Weights of a small mixture-of-experts language model, trained from scratch on English Wikipedia: width 192, a shared expert of 64 neurons.
Below are experts of layer 8 (counted from 0) of a mixture-of-experts language model. Rows are named up (a neuron's input weights, with its number), down (a neuron's output weights, with its number) and show model dimensions 144-191. Each number is 500 + 50 x the weight over its row's rms, rounded and kept within 0 to 999. Numbers have three digits each.
Before each expert's rows: "mostly gets" lists some tokens that are sent to it at least half of the time; "comes before" lists some tokens at least twice as common just after its tokens as in all text. This comes from a sample of Wikipedia text that the model never trained on. Tokens count by the router's weight.

# expert 138
mostly gets: " is", " was", " has", " been", " being", " were"
comes before: " a", " ", " been", " re", " not", " also"
up0:564488541539478510489434517503557529469483522448562424441607485431466619517529467467510464514550526482512451459467404566524476518537428413586509
down0:606542461582555498552470455554550519398474492446566476404516456563531530512523553473522473514572440514468511502503540469495486399556462372521397
up1:541495493506571444498587518564497518549526427481488498535528459506514570569563494500472406539467525476534495556468468450578555425545506541414487
down1:430481506453503349549498459448483511491485472473544590477564552632550488603527592478469483463517492504562563578497533442470598510444572465539404
up2:480521552486537397416466573585520456518502441471529529504459565509501552511537512524564495450477478397484521497481425559513581476604537469504461
down2:589492542521411468562455487516523542589390465476454427521484536385528538455434541443469540487518544562518524528448512433483542554456457468485488
up3:557474403534518548462530536544515582509407507473488526486512439547624456650470384462515496421477532460446465547540513572504542558420470537458516
down3:499527613443504492549491477505497584571525493502332492480428417521476511482435508486528484535439534468524463468500515557454572600501490356461437
up4:490520432408459508482521449527577462515450483442526454432486529490476535559488450443512483451480458460484425513520477448444494455533384483526465
down4:465391412513557540571531525457512424525513511530506526462572503492387533503548498553460416502477522511470465504466518529552413503576526504465501
up5:462566574526518523490565539530554496503433476432538459455504549578535479598545472495392548527425576516483486545469504495518507532507509536506481
down5:538499407428431452441532527465557571511492580399507494544434534523580524436592555534538465587581613536552531476472466500502547469439635515567392
up6:447395553580506565525445596489375402501375433508517443495480462476498544522533471541440471506500456465548508527478399426509531519556429546493508
down6:420598452538485480538467497454390483426550449582528509534517459472474528469469442476504475498499495472468486544501552544538519600386426499564484
up7:463466465523415523475511526544466462454538519497498459436497539471557529506452556475451499472545473542518513474511592477534558503486455547491618
down7:420514533530481518566468513541406486480422490553544507614446502501440481523493434468500496550451520478589541568532437550477497565498478437474516
up8:539468480507498467557527513484561521447526490423494519509565640561465556525457386448525534409540485595589453552510475403462505499466495549476556
down8:587477538599505562464461562497508511507629481504479435451453488531482512460489479456535585532485437492479507560568505450498505577455499524508462
up9:488459504460483523454493488541427531436462453576533597451449422551415571586533555368480572507419493481495453423565503439564533450466510524466451
down9:572549480449482434493443426511554440460530614516530427501447487493433574433518492449558515519419558438472448455483428525616438504467535492468608
up10:475515467433411543450445594519562453612406425476429467470460516497436521565505471466557491546448473451546515557468604437520546481453481486611448
down10:475554430448540467561469462487537540461363455607567502472530446544516516532434556439551517459497611564413512534508475584518405536472451507462454
up11:500451501549510505531513437471495507535424424408437515419537498438515483543527533463416486486537440459557581490513563482478494530495519402538548
down11:532548623574444452508540491384462480455521462494457517415342566518493500447484541485451508525520489554596594423494489468532456523470549435504518
up12:420426530436535530595585515495390461466509539441570449560533480559470526537503539527467537454444540479492494526534453455536577407512554619493469
down12:477517505473459507516571501475517490510485556480537515525499496589534449432543527542498431549422452543528469554513524522451564572477507476532501
up13:489452514562521477496393531504491540505509571454522480514576647512482467512494463561441443596474469488580489492413444516590454701510508462527436
down13:527460644524488468502485503397506561481541517531533531522416505502464500520577617503424508532440544582448485568650482448578538566559434515512585
up14:472564487502497431472458495399494596498428513515480603483471514453506437417464458492522516514454600485579495483452591428430550549486507562598534
down14:424524548531501492473479590431396455472523450486476493441412407529584533528453443493446515541522559494422481398524543565489442565486425507448545
up15:601511484592472529482448567557489515657437477613453497468431481483449561461507536557493437565617428535375476467494446471466546556411535495509603
down15:527449641567543472455548602551410554525590580523441525530545481465455586460528469456545489543464424568566454452530499548454523501400449487490404
up16:438440577615532471597543486523498441503463480560394425509420603517509594564485389388458480514497445617459469551450508455458611544541513501463541
down16:425495482606507399492549433560558459476523523483553458508498507489448456489449467571535545514546603527522494445506463554475449423559552337544509
up17:459495447439460487481577405565514536476436544484503546547482546559487522571426528491495387489433548508375518495418601438429528527535598539558505
down17:483385485519439395571526580453495535525536490559478510528483515560528636507481454584479449572490508471484556481480501493536471445374433549601541
up18:476417483527446496469517471439462604497585490426505564492507563490493509524476576557523523544493474553479547468456493422458562441521514614605428
down18:428534528575456470506546462505409500519500467592453440521529512489493471487496598532476518567474507496525551575530444467442556543559523568496505
up19:413543507425466556507537489457488545474437605408470450403404472516589493528581398448445466506499494458462538424525538541467516545495398533409526
down19:463463478479485536504496544419559479506551553535482497449530485486483432451511398490456497571581497541513508490555525509565423394472372456587518
up20:500430424439488461471549454498456472511623589489577440489513446397436550565440569447456476515506486500379467484546537427486482549472475557492359
down20:525480465429540500533545452455498479446548492491516486451448469513515538541404475619425504515538559480523473490539484533505548603538513445495583
up21:482580536538586510467489566433450507580401514513533483445557504432530535544492621514464436385539484435681519491609470492558512577459510477540544
down21:490469514462534560485583420561479377442469497420523561565507550552590554506380537562587471447500484444465500574457558494502567469465458489440509
up22:445491380461568525600485525472470484503465462493516479497519566542504560521556460531540433507442495512536535579371503480608537495436527636492556
down22:573481466463522401493542566494466493492531528515504465449547509359491485525523531506483476375524499498505586549457437557514389440412539476531631
up23:469538499456520494443521547510514561608391521494525535522516550470488487455451479655567524581443444510614462444544589488569496502470477459558510
down23:406509500467526443451556412558568542543506461469492482459555521488539414485456416507509485388515448470465483509480428568473525412440517620504481
up24:502455520489503497461547522489438545566585512538520436490494519468494578451481513525545459504363471374559507503499500465588528517428518562513402
down24:495537549504375560529468544544534541498411519568524458565504447578545503467507550490586551455399459604483418518470438456528464501493460470474561
up25:417583514493469444475539490524479543504500495542542515485526534503513481492455575489495452509488446574512523489494566504482463545528563403521458
down25:512444576496573527470530506509500501504477527480509525401493505523494449489556377496449559519563561462437532486599476543478452380476568511522520
up26:429474599480491519484492467488491554456490530427481579462543533524446561417486405428454456553502432506555496497409518485468573535492453490565498
down26:540557472523463409564549439679584563522510506503584471425525451423524496542440452619631477569529482502497463508520488526466464490535589476505447
up27:552536449429520445563515468575512495519552508464455466498444528426456498540469502463537510534542443516418479481607464580466620578464441446447529
down27:502497523479412516562382465471484508528459459551416468532536518586568499575475377514526377531476503421505486464501514472515563495475535489582453
up28:459572422471543435569482473552481498460513413431527468518568462437509610530520485505472586537455466458379480452555505510520501471511567442523427
down28:493532552509537537612470472519489575517596588429546513597495510526477499631482411487465418502517489451546432534495515552513529490518542450449484